Experts of a small language model: 160M parameters.
Below are experts of layer 2 (counted from 0) of a mixture-of-experts language model. Rows are named router (the router's row for the expert), gate (a neuron's input weights, with its number), up (a neuron's input weights, with its number), down (a neuron's output weights, with its number) and show model dimensions 64-127. Each number is 128 + 24 x the weight over its row's rms, rounded and kept within 0 to 255. Numbers have three digits each.
Before each expert's rows: a language model's description of what the expert responds to; "raises" lists some tokens whose logits its average output raises strongly, later layers aside. This comes from a sample of Wikipedia text that the model never trained on.

# expert 53
Description: Foreign name syllables. Inner syllables of non-English personal and place names after a capital start, such as Gam-el-an, Bor-owski, Vaj-ir-alongkorn, Naw-az.
raises: ",", "'s", ".", " ", " and", " of"
router:138151103157135134140149072137125147122172141107163117120166168178140133146141098166120137119135137148125129168112150189110148110135166167127137096121135150107129112153131163123092124124135137
gate0:147135156130127142139139122135110107155133136122133151142120117135139162126136136150115145137119157163149118129183150172119116119143146111121136167138133104104112079148128116134081114132115146
up0:135182131131089129187165152091092126172160093143153148138123135123151127108095113162125144130160116158139148142152111147100158120119135100121141121139170137122128113165144132137095130086106122
down0:109106112148165122078130125138123155091121127115102109123147122125118115125155112113151118146110147105126117162076148124163126106138089164163144104133104148141141161098121126125192163135123148
gate1:119137147168202154153145134107114122117053110104072158145167158101123131126109144165107119141125123137144120142107140097109143092138153129131130109106130120100120110110104151115203108181116151
up1:098140133160108121106150117098119140127147139114153107107118131113130114171110098135152131111126151121072122099114132124128132134092120106105142154116136152153181117132177154162130102118109115
down1:156123146128120093135093158128107113115101146083127128147165163122135118083119135147109087116148117108116144129098153135176130117118183109155128087084115118114106142141135119121141096116132143
gate2:146078128127110121109112124110144129118125121132151128126053127134106100147096134133093108146096145173159128110138129115143095176145128118145183098112144123148126107156121198117096098138111136
up2:119124127147098166117133133108137133144117162103149136169155102102157092141100110166113116140104143082122142151147061079122158074145110129053126124158118131129189163141209100098125108156160126
down2:135148154139123095153130096146130134102160106122110123121104153129084117147145113101136186117160078158123090070108147167140102176136121159207148092081141120114098068136039124126113128147110141
gate3:153113127117132173131132122137146096124128129065129135135106156098141125114113098115153151157126113148189131123110115081094148119119152124115156105090117107095139112127124131139147115176153072
up3:107129130171163118098124139114131115179160070113134121219113128150151160111095157138120155129083162125137151136127158103147133117140100112126130137051119144100104133097094128105199130113133127
down3:127138084153124125120160106150090158126161104151128138108135110129139120109182097107135159165157111123123175120072117176153120125112132156114143118140110128166117153145154126105074162139163098
gate4:115110133113154117164156096126132118121124118143148171105122146155127149143155092140164118122129135062178157160156110066164148069078150099173115161139173186102115121144147123080148104160128136
up4:138146141069158130124134175173133136132138187138156156107093145069098100109135150109115105131146130153119126095139081145078135117139131147117100114116173149115114141147114143148134141096099118
down4:155124101139122142111131074116093149111132078124145120167126121147144136140151124151145127151115132120134155139116169099186141136084123118119157167141080128130141115114132129130129128128158118
gate5:134154103171122136152138092086119143133157094142110154121115156130138145105169098111153081122156105142116158144126123158143153078126111147118126155128120151158149114146148132114144138106118152
up5:102152119092147106146145162149145091124116136133130153091119129161114170155105092082105094118094149112101126126132164142110088054139120153139157138122147156120147116161119124125148119144153118
down5:086154142108147115073107152169143105091121135110117093148097132138119124135110151130099120143093172103120067137120144121131087132138127116120138109106172110115129109103126109123122101149115110
gate6:118136146141140104104086144146141117104117154137152118133112172130107127098080157143132120122085091157155127161117112142106121135222137167156152131118151167124136150136122122147138108095115096
up6:126127119114155122161139115130100128097116139100182114138171161159102134120125154109129169113141132143139123120153092151125152147157115144126091141115137123140112143113093152146161136101137098
down6:131144128101108149117133106103174158143205143148110136150125112161135159118168102103117135131138101128160139150111142112132091131099155114130177125172109174107131115196163110122083126125157149
gate7:143129124131128143129126142115163077133122135120122153147145139156082148117086124144147162107112109070105120122129148178101118120133132152135130146128149120138128125156146114172128147129138128
up7:142084139123129116140138158143102140157133174109106137112119143117087102125148102135104125143121118155152133144144157059143165103105118150110138098130147167135085117121135128063179167106106151
down7:120140140138128129121108089111148114087136083103135105163123112154189182126080164126146121116139114090127099108122119202088118142129137094162099189112127085129167155126135105171073090156133110
gate8:141117148174150124133097095144135146138148139075172074126118119143156118171159111117134119108119141130089073155148119155129136127117144156117140133125150128128133118163132137114112149117099118
up8:147102150147125095118146130124111138120151099151109137101113159077153149161080138134134077139155160137172107138155134095124145126105146143142135170150109106129142150123133132129133118109108141
down8:118120154155137141130108082131119148125149146055158055150108110151156101166149121103121134131126155121092089161149123127138127135076173163115145108145159124127125114148139141135109134134092122
gate9:114130136120077112087141064097138144149112160127136116145142105131107156144140141148140102120096090145184123170174108151094142191082225120146151107097128102142149108139109117129091094151170119
up9:149128138189156140130123197076081103170093114122088132122105124120153144132151128128108104116128111131135109184151113112092094139130088085088145163151091125136122154131145106143115129177173092
down9:128132120107119116161110124167144136066164122102175132115143142118121106098115101105146142142121180121109122086077145117202133139160126142153115115115156151106111128119148154114150171097076130
gate10:141126129127066150108132132100175131118113077094125083107137114105126153112169098131096132133155083129160091144114103136129188141135144117138163154145158126113131096135148124117138159160129140
up10:109144113124136115125127089148133157128146105119158099126118143151117109088135130100126147122110089126106131115126091159114139135131131121120093168150149095104124083149147082122130140150149126
down10:123108115103169123147127134143134115140136133144138126114118149142125110126118134099138123116131100139114159131150136150156119144115090129115116131123137123135149126095145164139159130126138136
gate11:109153146116144141164105094147128108115147126119093120133150120158120178115150109103091137129080116133126132134093123097098147116196156124126130123130086106111125145158178133155130122139121110
up11:132081148125142142126131124119146100123085100093126118110087176122090138137130155127116129145062082101117103163118156143103113097127133125136108122091167116141137123134117107128112126073125147
down11:122153078127113093128109135137054193121171131116117154140172094145124146120123112127159150113207177151157121104160107148152151131124126124109135138135113103149127130133119150139138135181107120
gate12:138150115128150114162120154126137110125094099080119107129120151156136126152138123114127093137105144144141076120146155103163165159105157143079136144115121119116119090135143133145121162157110133
up12:144112124177144157131131143122125156135108102121087109077164126127151147116105136127162127137152134131090057128095156086158145146178129115108204095117141152108131132134128130135072129134112114
down12:126132127126113129113130107137155143140111151140169152154112090092118127100146117138095139126130170121117156135125110118096141130112108078200100136128123134146128157095119136121156144144149122
gate13:101108156135122181125141097146114101158097181170123129105126172119127161139133095122138116160150119131116114165135089136151134102101102138105130079124122099106147106137136110130158130125121121
up13:147130160139141098116117119127127101126133074124168132108092160133157116122136116145148143154146112168157121119154110120140098140101175142137166105127115103143128185126142093120114123106130106
down13:079107146142115168137156104126124095126095174147116136114130143111107174145118133100141134141155103136119104172151107103174133103114125121137143121128141075096122130133172081119188113137140139
gate14:113094105120157127111148083147091101141131107148103155088114114121114081112151115164126131131119135136148177155119123134117125113161100142132114127109145108122172155128151140127136128188115140
up14:123156123172111165085170137127120130133156127143172117101142105132151160099154100113145156125117132102127127123142104153149151147121145104117128178174174170094127105167127201125111177145114109
down14:127154127114097134149107188127152116108128145132115120185127127148135163158127137118111102138116115128160099110133115127114140108105207120100124117117108144143130116123133092125146118137163089
gate15:146151127133138132138094112110145136153108139164130097151148113060123144151149125118122109122156173135112143105191145166141119128121114122125143131130121094132125139174139154098116089151114121
up15:142115145122136155139151106111122119163138134107114102117116132125096122099137137127120154131161116144123084129134066161119088149121142138144150107153171116130127145108141133162093149115102132
down15:150159160144146127160162151152158137165128120151079095119160152111129147152115164121101099129144167100115161085183122147115153145157113128116165119118131108117115157112156157117126113126123115
gate16:148106109141125086157135113146112129111141113130119121174123127108138154126118167110138122081103133157139116096086163145124108156157111169192151147143167148113118072154136124169144137121134127
up16:094105145133113102094140124116122119136070088095137098091124131127131067165136113132114125117154103112146120125127131129110144133170148159167117137124127096134124116131115102139130136114136100
down16:153123109113152063123128106139097139115133166135089145176119129104160190143103137084144127104106144146130121095096163122131096162116076151160136146178158152125138123128096116151162112118085146
gate17:105152137090095165154132109135118123105093154114153150199127140138102092125174091146110095077107107095086110147140124120164133090124114137098117134121132165154145155134072109135142112152145141
up17:145148106162138113122123160138179130173117173115147144129120181102131152135094134139131145136157122130131115124148091150103118116104134099097099134127131164113094092158157133114121149123137085
down17:088156125058075160131114118126102131101147125139141123183107115124095122129109107115135095101126092105095130144142132095131128116111110129162123119112124140130135161087055119121133120139125148
gate18:096129154116128142147116128105130106169159173131158137123148150145124137076119146144116134175102155155116174184127133142115141144151115122128147120162125106108151136134131101126173114145169165
up18:150114107111136140125157144142113107166124141122121136125099151132152087122155106130125134128144102099101142153158092153164134107112131112133113126121106122153145126109134118118127136120124125
down18:117122092119126095108166119139135186114086089139116107138112111142170160170098143115132131083128130077130122094115129118126104117156140167125137129109128139119102140117134128146099154118085123
gate19:124154094142089128130143139105148132145134128102089100121143135103140159119129120128105152085179112088130176149113119135109138115173160106202140107120154155093110138128079123134117165117099130
up19:106141141149142154130087175115139124134121151140117152119148127152133117135150125169151095113137152131123134121125122111112109166117145158134110153088144103165150130144149103127120121110162179
down19:159150087139082132136171131166160112174117123117106107140151115097144139119092110141119116118180105101130163139106154148133134090202116086168140080132132149092088153093110114124141123128076109
gate20:140171119161128156143122107139146082117151122167132150137124149129134136098117113135146131114120162111115133170154133140124094156121124082101164149104154165130126106130130116134091127090144143
up20:179110120136147097078107176098148162135089142109112106146153159129125074130134156098115167169163088115117106096087137103148129176139148148152130125112144157143134128081114112124145105112144120
down20:086135129125096164149114101147121085137152104124138175136130119111125139097119131098146091115099154133125147174162114130108119088095135098088094115112108119144113077161117106106092171135132152
gate21:119141133110095130111105127121137118117083139150096130083128154105115106165120124108111113146137108146125123100164090132148145084131100156130119096115142127150161095140113150107144107171083177
up21:133119095132135147111130139141106122133091149130183153138122138130126113099121143144131147097124150171083156127155155099122141146153143135121127133133107147088101142125136146132155080139118107
down21:111122152111099144095100119155130104149077127149086123049155121124117104138154104148124145137132114160117139110145068164125137101130095164108128125096141108140173120134113126104133099140107160

# expert 51
Description: Foreign name syllables. Mid-word syllables in foreign surnames and place names, often Slavic, Spanish or Persian, such as Vlasov, Gasteiz, Andābād.
raises: ",", " and", " (", ".", ":", " in"
router:108155127121127112149155086117115126136150138132184116129151113166113134129124100151115145103129105143108127165125138185123165125145157183137151140112141177114119132144142175098120163148156157
gate2:104092118121118108147160117108146139134126141112120137114160080111112126140104131132157164172147163117121113132087101114137114117124135124075117129135143133167111141138106145163113082168129124
up2:139125112147134113143152128086133159114125160147104124131138156100125132125137132123135092150107143099101084125155127086117159122103161088120106143108119140106116134088126149153131115091111153
down2:137096133124124102140132109147152152137137095081119144095135055142097127144097110167134147122115186099133135145071125121142116084085132120113112130134103131188092108152101134170129071155105084
gate3:153128131098103130166126154127129107166149155119145102156131094133121116099180130100154118127154117159079128143114111140108125140102127134153099116149136151125105104129136138133108115125140155
up3:105143122100121121121133097122085108143153080105143132135112135126108121129147106120103159145126147124141146138114139176115157104167181133124089134113135143150088148162139127137104090139097130
down3:126106132102150132118159154134117129149132132151149141114117145153145136154109116167137150153101144110155120095127136160193118109180144110157158106143133127128167131118101143186124179108162135
gate4:136136121151163139152121138141110108122114134131136095134139133117141136121130131147131161126189101125146139142082136116158126108160136140129120145125154137132124155126155138123144078173101105
up4:120103165103138122133125126124134133121123144155078165102121108115134155098117121186120159110115126133173107136142109131074100150061132123111119121089106106129138147140119129151142156145152121
down4:122140106169118142153142127166120118169120120099196083102138123147119117114126086097139116126158143126128154109103164149156128103147094151117114159177125135095098113123125115135123083119146100
gate5:127148178139105136112123103133126127088146122116167171128162156108136124123104129133180139096138078132103125132085171177119130149086120128091105116099141138087117170122137108118170139130069155
up5:125157124168120086131152152130150092103127130144154097124122134101158129153148132141158128128100103151179137104041149113119125131145087167167129117164111137103121140154135109152152143120130165
down5:146137168110122113157137113103139123107102093108133131139103137139144117140103109108122145108127088120098144152056175128117125156183122118139106139107088129121104156131145111105160120132136177
gate6:127150122136122127107151142120158136168159143140135161108142131141123127143151140124135131144169122138131100118135130128115130123181112145112158100125125170148139082109127142149092111086152156
up6:124108134102120117186113118107123126091084150147084095166104153118149134147108158114073138087120085155148136075119137135105140117142098151155111104148116122113085087142101104110111103109149117
down6:140129108164089099151093111117158086099176107166125093165128129128163136153142136079110122134093124123140122113091155152110170118097137153159152139144117128149145143179143135083133108184124153
gate7:131139115115114140118154111156114131119074097093115129114111134096115165159166145101106103184179138123129124141099144115153163129122122111122115086120094127122116159098109163074108144127135162
up7:119134136124132097134162124097156113105125109182148120089143096108132152087204107123090111153131070091125111153080068121108167116137119130131117105129114132141115092134131174100135129147110181
down7:103135169134136126135086111129113089126168134121126107139098114162122097112063159114147155076100116161127137080171152145132119126124145117130118146150136126132117126140134098161129119112133080
gate8:147181131108109109151119090106089104146127137139129072163126091127147120139145075162139169120127164116119109145144183110117147146120112158135112150107160163113113124131107166114132126121169095
up8:108115107114148167138146102115109135109101129111099147123146091112146154123111172147118161142084095128140130107141146124129150117093144111120088147111142148134143088113107149124081137118171105
down8:136129117097149164152158100132082117115129119127101119144156120089123150113146153140122150141087087134114138083161129120124146112095180122107100117127153149141143117123116110147090176113210097
gate9:148146106154116101125170126088100114109130117113139107094150153128125119092098144148125122110125136116091124136124155138124149121118132109103083146166112098138123150143121177171099121118181145
up9:127134123095110133149114150117123146118154142157089130148110150144146134167146123098145073153127117096163136128136062111136098147130140100100120177068160110084145161094157133128104125118157124
down9:134148097140119130126130106123127119128146130109135125107159139118106104076115119163114130093119121131116112125149146137111139123117147137132125153190115110145096118160128146142109156136145128
gate10:112108101135124161155186124156089105155145155144072143161134095129130164143129177165149128121109132123073105139156149159130143170133139157129109098132147139145148104095073118143143098135121145
up10:177178135172119116145156119150112123132109138120096130139144141149154144097171121099100103148164077117122117122137153158117135147157143103142125117145137113117106139145106145140116156129118123
down10:113133169153179144142104113049143138132106129083188122108130132117155116122150084102116111142171075129187145134109120092114127105142125119143159157143121164107111140137170117119130168155114111
gate11:114135146144128115132107156095152140167136124105107123108142149139132157139122145136120169091108129145109147092106154149186137147145145136107145127118134137132102123125119124131127136173149130
up11:093113095144157134130119159172125146150130135118127142119115151115140120129068125098110145101089081120052148107090181139135090113098158157128135142152113106085104146133130136141112140164111107
down11:131131119117104155114129127110113115096095141138119116114130128141102160112190127165147091145176164153174091183172099138102152106142090081134122107103156130152129127099133114109144107120132168
gate12:132141126178120089153114114127122108129129143142119166142113109111116150178180139123122080135168167103151151152137163133109117141130104102123114144110107105111149129132103165122123129149132121
up12:145170126150177127155097136115141146117147140130104136167100145116104097113154100113139130133121142156102150100151132123119128148141088084110163154108101114104144134091167124141134161128128137
down12:150113145100109195128160147150117159145110120141144112129129131125129145118121111130145179098105059142110095126120109121188129114079125168152134119133138132142058155140128083129141118127108142
gate13:170121145178126128145127149111127103152123145080140154166118122139113159117137126118132147135107118169156125107110135121151173126122102117138144143120120108107146137129150133126104101077145121
up13:144102129152145108107125123107091113136088097137104111082129124116149106124122154116151179136125104101159127133128147148115118107156135135122160144117115153138121150100130153125128118137122153
down13:122132116153117152134162158136162118136150152118151128178081136118118155111162122092135113119152162154104140116160116103137171135103151130134113117125151095104143121125140109146110135108134113
gate14:148132141177101115107122161138187130183127163076091099128100188136124149176118147158166138116145077080133092122129081113126124148139145120131124147135126113137106116084127167174141150147131160
up14:058101110115139117159115148118116160127136128149121110095162123124110132089085140140125114126119141107143123138113112128100157145141144150114113113140146118155137116143070119119101138119125127
down14:078113117135142142131137141104126139129110149179120131119159105108130160108103104125130095139104159109120140138084135144116137161130131159075154149145150162119151107130120162131130133132140091
gate15:136141137168112151102140128103142134127109125109117132148153132106092131135105123162114130122143098127126157134155161047130149119116123162150122136139089146142125112113134175141100157140113155
up15:169180123133104146129128100137110145080191094107159077145148172128112123132154115145137166137156119122135118125141129124116114152099147156195090134153094137166112129111156120148107097132150127
down15:077116139139129115115114143126134122172089148140133155107119081109187160086108147101108100159111161134134118140129110111148147093143098150020130155135129111122138143103110092114141182132127167
gate16:166168165138164122173143127167095117072161103154092127146088125134112137138100144157159139085150156128120146120160129158132131114170170146142114147172133185145095140163112113126135160135147119
up16:139120104135130080136116159158136116139134155089169139154122121153093144191105144183138114100128153107156111140177135131145157112110119102129139106152090155157076141148140114084098207144113173
down16:107102154093126198089115110104080145116118101138099131103128138136172098088129132092119117156104123110109121143104127116134134140134130129136096151089177105117168117110100124143133044129159097
gate17:136126077097091147122113143129131109127147120166116115101110101139133111114149147111152153140132122124128134107092144107118084133113115102148130141085137109151116092109109129103147119147149152
up17:121110183122114154124132171121102158124082115139147136122110167131124135130127158117149125154116090123167181057142143129121103138146087132167117135128106121152124097091082135122130140091138099
down17:117126154092138151113159140166141143094108155121171168122136170121136170155129118145096147140124093127139148084145131090121105118143116121136104100129093137112114127113133126141113097146193102
gate18:113133095105131106110157149126121147142120121177140111157097153153142156128125130169152109130127124087131112083111116156124143149114107146152157087131142131123175119112118122140154142138147115
up18:104116120123113143152115127137142112164135232124051151148118117094128119123155096130077125174109149136115114157130094135116107150139119124119124101087124126126111148165173121131148159087121135
down18:135156127136122105097128158135142130140120095184119148144102161118173114104101114167153124109165159101143114111135143144107130162125112152134175111102123136151149115122121108158152108100128083
gate19:103100136111125138105120134106188167113175136130128134152102106163132185135124133149148160124134092123157144121142156143126106148175116152192145128110126122105154084104077128097170116144138092
up19:112151073152123104149159085092106087069105149113097132096119126144146112107129121155104136145150111128103087104121098118105085140131150108150103139094130140146119132137149140098100173110138081
down19:161119203122150177151119156151170154154125125146137140179116124120156139126123149113125134094099113144130145139154146101148165185144101139118128109140135133109143112140095153153167087134104180
gate20:117152139116143079122134109105139129087103078124155139171073142146136144160168097118154161178137147102155142093115128131143133147143129132170146142091103121138116139120102120122108136153125131
up20:118146089129105137175129140106112095124122174136114140122096132123122160111099148082102122131156141169102116103107104135128122140084117159115132128131125127129145167097159107122146110152167081
down20:088150150105133057123143128101141131095109118146159142148097138149127115138183118162162153161114156075134131113142137141142118155149103122139111142089110138157122146123095141101095138180116104
gate21:131119153076101151171119154070111123144137152086168103118156100125119146145108125141086119132144119123112145150126138129122116145160109111140113153079141088125102144128137109138073126126212121
up21:081171109090149128096141090159116146106151133135101115137122122085118090152134161175135165159130181132126092089144081152121109131121175122107148129139159133177117116129084134128085111147103151
down21:132125186106098139164105146113117126160132150129171111112133107108110167162115100135087139096165123111108137161139153089130132140159117153139148132100159085123163138132106076098101095146200082
gate22:130077128112127146128153115130137133098120111163127143113130145118111116133105130149133087160136118109084106142173101135147124126174126157157099148143125111107133114130085163100088145104097142
up22:169156113106105122129126137112167118127140107142083131136143112128075126100107120127090158127169164142136171180127119149099135116152100151107162124148135072150137153134097169112132122156145140
down22:115129108122151099133140130120101144101105119092123132117134148125148147115134131095110111133107071162122094090120159176172106118105156118154132123114116163107142099106185109151155120138125129
gate23:119171157108075200110104127106131101113083138138179157149099138155112168103140100107108164137125194137102143131116136087158095126122096119090106130131122139129127168166157130120118112143150150
up23:119166118103092162130114181093105134124146134122149130120125156155126126103134084115132115147134109179120067158096095124154112098092090107139156123104118158130129134129143106129128107116149134
down23:120119111162171084104148129147171162166160182166137110079149101110134100128100149136142102119095073125158159117098175151144161151145154153124138128132155151097129123092123141144119155111118103

# expert 22
Description: Place and institution nouns. Nouns and word-endings in names and headings (Street, Road, Party, Festival, town, city), and endings like -levard, -ircraft, -ers.
raises: ",", ".", " of", " (", " and", " in"
router:147111079166091144127117115118142125152138132120154115169147160143149179131134105101141137135112162084117130155114128148170140138094154152125121130126133135147142120145141101123099134136116091
gate0:116143089130138168081055167136154147137160160132119122123140144059107152104145127127136159146146134122089160160131119163161121109151122168129107179110096131105154100100126105093178120094121082
up0:137168092165142102139159115124141142144109133125135140139134117138092119188145132111128117098111153154112128105120127104139100108089173110133099124140097121172139143148169113141168105122104135
down0:151111126097132160152092144171137110108144095114092097110133155116158128082166129145124127150105061136128158167102102147124132146136118159125140136081120119130107107093103149127114119138150115
gate1:143145107140140122106127138105140137139123146112136107132102177166115171122130137143090163136135052114143106120154096080119109157149151139093138127145113110148104126125124164131119075105155139
up1:129126127154109145111171133123143158123171061124186132118154102167085113173127099155148134140149091138096146124106101135139121110129110138112120123141138127132120085143154138129118094108161106
down1:090112145162131142138155094123200118091133109138129125157127084119095073101127102129121107112122140142153154144146132159167138145090116164152120108146097122144144113101146114184095175127097105
gate2:076125074112140167136116147114141112131117144086151085124105128152112103144080078079138101044137113152092155128088154108147129109130161132110143124096129110117116104159112130104153125131140182
up2:129130102175151126118164106129139192125120118195144126115091115147136140174130144150125110123113109139089125087112129170139176136172122112141143136124153106118157087130104125116146113125097148
down2:150123155104114087135170156152134122166147098147127136156113117084137124160171177144137137172124137101193118107159143092059095157094124129160108068122092157132109165091162109121077148157131115
gate3:116124088128129129093121108115130120110117131149157127136121129110138150134103158133131157114152116124106149127134135136147128182140133112124142103092114140116142084121121135163093122090115128
up3:137111133132165160170125131158166115130129115142136115143130125061119133131120136159111121138133115144155140114085081134106127145154151162114163087060126103136194161125099131121119140125136163
down3:111095148146119082154135139087110145143154119133114088106158119139138137143148118125107120167141140132149142122129122123147145108131118144138094153121098098116158132132116173125162100182174137
gate4:129139157125110085132154102120143109088135119161122158141096159159161143142126089142131097105115179112100162088138164072115135107103158127143147153127155110126094141095115129130177089130135160
up4:142095123148122126100105107094144114114160105161156142122088109156148143138141150158155145100145105073076124139130167097117135148115144122164133125175127113133112113144100141128147113152148159
down4:145106147133147142130094141119153117112118139101105107120126112160121160098124108151156150119080107108131101120131103166139086091109090123137126108190149105199153105162119151110139098176104121
gate5:079140089134144131118114110127125130124125137148124132149090139101092144139126139159173146135179116111196166153157082102101089190138158138148127149117105125198115126116105124130119116153094152
up5:124152139120113135164116154118191109111133088146119112169118124089151138178140149119105160128138102177135094183143137113108122138145137132116091123119122119153151123130105112097096138094140121
down5:134174137133106089099162154154147119083129090142137116185118112104151105133103094115119152074157166156124092087125075173095138121129099113124091185124134126153128165102129093109151090116152129
gate6:134086155115113129103078137124183176139116123118139155167080153125131153165131091099113144097099149139068155058121125138099152112099142130128142126134150138112138079150133167092122113120178136
up6:150107151132133137172141126148183156109158141138126150123140115140108144129146104140163161183131080136151104151113125101094090147109103106147143130135149088139160179109110122165129119149111163
down6:148160112132113146124123112141172148155099119156176105097137106080104103122134082093101109116164139144118194079093149142133128168106170136158108144128168160106113106147154151108137138098141117
gate7:137131117146122137124101132150161145097171128133139123169105219147132167131135124104107107122117139098115143123149155145137160151143120093125116108166091102082149160148087137126096079107161120
up7:149080125135120109114171096148138127142139107090112127126063093174148139135109148132119108146130067104098148108152114113112104151107156107149114118107121117121083139147141102180122183167147120
down7:144106073120123174142093109140115168113128121124141091080145137134135120084137138109107133135124167124137143126184180132121122132121137080149157132140146126101109121104060121155103110154134167
gate8:119143115142127059173111138145130114136134146084166125117094152143122122143137127155119152159142102117132161118126101136147113095149116147154114098133164144102135135115145174101103130100133131
up8:122146132115166126119171150113153125138118127077095110121149131130110149142147098115143111132084066103142130148138124122122097150155156136149073101143135097139114162146121117153134091094142134
down8:103178148113154144125147126106178094145125090099099111137139065135097106101146137108121115101094148132132151132132129164115112153117162147089125148094127129120135107134088135185080089114104101
gate9:163091096121089100158132147106130127116085103135149098131115127147110091141142152095165073117101132127106158128159108130123108087148136147095132085129095131171164117123100124101103127107099094
up9:160116120160105134129171138131117098154117145135127140139127122076130108110151138154120132169140088138103085153129159090119132112122133092143116139062112093050125133140150128127107130159131134
down9:146144177139170125112120125134127083163178118130080152121066145115130103134107147119113160123158170135111123157131146115159168197111136094202121146142112140093122124118132123138151156109138184
gate10:129118105158144090143132141164136145178145119115127123101145129111096141101112124110113147128170103112129095151127098148164131134134150091140156130116111152135117126108174135147151145127129155
up10:108128162151127147146104127131198129110151158157113110101174137120109079108085140100125135112138129134102127065143118120140148140111165127127141155144118146104150088110104138146131102117164149
down10:142165121099130131087109137107138166156142138123084138110130129140170101152147100097152133139173172143114161159138109082131132106146154124088148149107126129130125122132133143115140108102161103
gate11:111100130115129169162143175107106120125128126139113146130068107120123109159105136136111101088170127141097141125169144095120111171151163064127158157116102121125122126127113131120170148148117130
up11:133106086162156141113133130143152098107116160097128090118145134107115114167094150121122129102107177098114161168104072147150129095122100112153195089126154131181134129119142132108130128170123135
down11:125135139141143143146119140097111151138131140156143142188143137121115155106088134121103165128151103136159130130149143150136120189142144151069132180155153111155126151126102109118132169176129149
gate12:126090115135111134124171156139138096130131117094134135138124111141130130106160072111137124132139135131106125155163109102117140136092127116103131119124160118114116108132168131108163165156124109
up12:151158078114138162144126125082135119143134125168164140097148174142160150120138153146162134096096127077136110121133125120149128108130136167150094164133165089172154129154147128129129122179126095
down12:102104155083140124060125115131132129143106124172147107127158109117115177148115133131126158156158108144160114100107162136106110146147125109074117115105111144120142149107115143154101143143155133
gate13:125151125150111114132137138095090111098134114131118089137123156117104147157144168119107128157173116094151099111145128131123129100137118159097105116108140089078178190116130112083164145131105142
up13:152159136131087138134098108097125110114112089165138126121157088134118148148149161113105078129117113162168124100096119111131153164131148147096132150083123125111130119170134119100150141139116088
down13:141121093137114124102127141143185123146131201200120156095150123126125111092093066159100135112076147138113146111111112114124122164100122110191144128132144137190117076096165137132133123160164132
gate14:119075127136100132138182148154131122159137086132123076133128117163154138103100149153102143124123150094121149145177136168134130165125140159137096149139142106113109123111132106139098098105087134
up14:135110112141105135096181155140147091159084157097115114095102079122137152124130162152112144154088163092115096132145126126077164132141129154109141145099135100103107125094133145119180112110160137
down14:115155108107104153139169141133145122169084130149119146118144149164138144176136133074130136146186181144127142122113151079108140077166157133117117139117156126133141116068132147089190145120160152
gate15:109115162132097113116145150136163097154172159122174158139128126103123139118105106116130135112145114138144116138127139088108160136135136150148163134138121108149134098150133171127147089168160129
up15:115131111096146115130127098132147169093144123172109140153119127108169125101149093120158135111157132103123128129167128150097127136158070113092133098085092125099113110123122162138099075130137140
down15:114171175174069119085131166128153082170135157110157142106103139144120157147090147129137136161108126123177098110127133104137116147109133150164126144166128155123129119155143136133112116181134118
gate16:190146158134141134152194096130136124119116132139099099141102147095150104107183147119134189163181133106118153144131128160115116092146127124119133140199140107159127082148130106130096132087117123
up16:126106148114129123127153109162150124161106109127113150102103153137140135149169086141134180105152140090096110118088113131166130133170101137156086127167108136140121107137133137150121132135173129
down16:113121118179162144119149141110114148146125136122104135087183183131169155128115092095139093122125120163135091112097163138111097149145119128146092154150123095055111128118121127132117120144147163
gate17:100159148112066101119166129130136109141097181156156139131127127123114124143121146102125143103116094123118109129120123179149083094118110134158119098136110133107128151114103140144156133159103128
up17:146115148105141133115075145118148139109141147114152117128141131162115135091083093128114140071158158136110117112151135147112127147125129099157128122145126089103145149153146088106116134121145128
down17:152142130121103115106135107122130114143093191113102121144142165118095111168142115089170108147131167136134131142117105109155135116115130114145115132116098092122146192123144153135132119110127124
gate18:133167152126150137105139103129128115129123118111131173124187106118163109104147108106116091106139107145151123109144128124165137112065135127153130122131139099098099146119066138140105130084124132
up18:120145123130133104167105198107120116094137136153160116181165176064109142129077133112139135111131080109130179115171129148141101146142110142124147139136137153122122137146106130123106130084132135
down18:111111121150090140088083147073084099079145143132174108123158164112131177141099144126140107176093115105129193142120127115153126140116128112146122151140150128103160137105122122132101118074112120
gate19:117108134155061166124140135139133126143139101103111093126109127125169126150134095156129082128102119126148111134082129144101106127149130073149103132173098115130121104119160074079115158149105121
up19:122119105137114153108079114089089159099161147150092132135159143113154141094120089108149136145097121114079145105134152093144121125095125111102151152116127127164170123101125147085124133103066103
down19:099078108106168101128152112136154116138103149125132145112106157108104120169130133138108139124129104146168141086137145136146121137128130101137107121132122145104131149139141177124151121144142148
gate20:172127125118116103130142128124118140134160087134141125142106161134118155133122098109116161123132132096140106098129123132105136137132117145128138115102123126107205121122108109132110080154123117
up20:137125099152100143136129165143146136097166176116132074123107129135120152122111125124174146125165099110123117097149156143138145172105104106102076148097098154118121107114149126130165129158128137
down20:136147132132127088100131082094112137129130141102154134135126132147140118136166127158090145117140129100156137099119099183106186104180108153156126152116130119145116143104128108141110121111124131
gate21:120144117151151109171119087142133150127129129164141155134170123156161124149130088150117195170095172126115103115157126146096125113107112143141122131091139105126133133111113134131111092125102143
up21:127139150098146138128179116123108128120131170131156125075142115125090094143138176132158110089124147130124155085147154119141129145112158079123121089118135119161144111120154114171132143100156125
down21:134134126177126128145097081129127182113121095142155138129149135139135136123129105166127175114157125114146104106140116114113153122112121089135132144101129090077115127121149132123104146148104162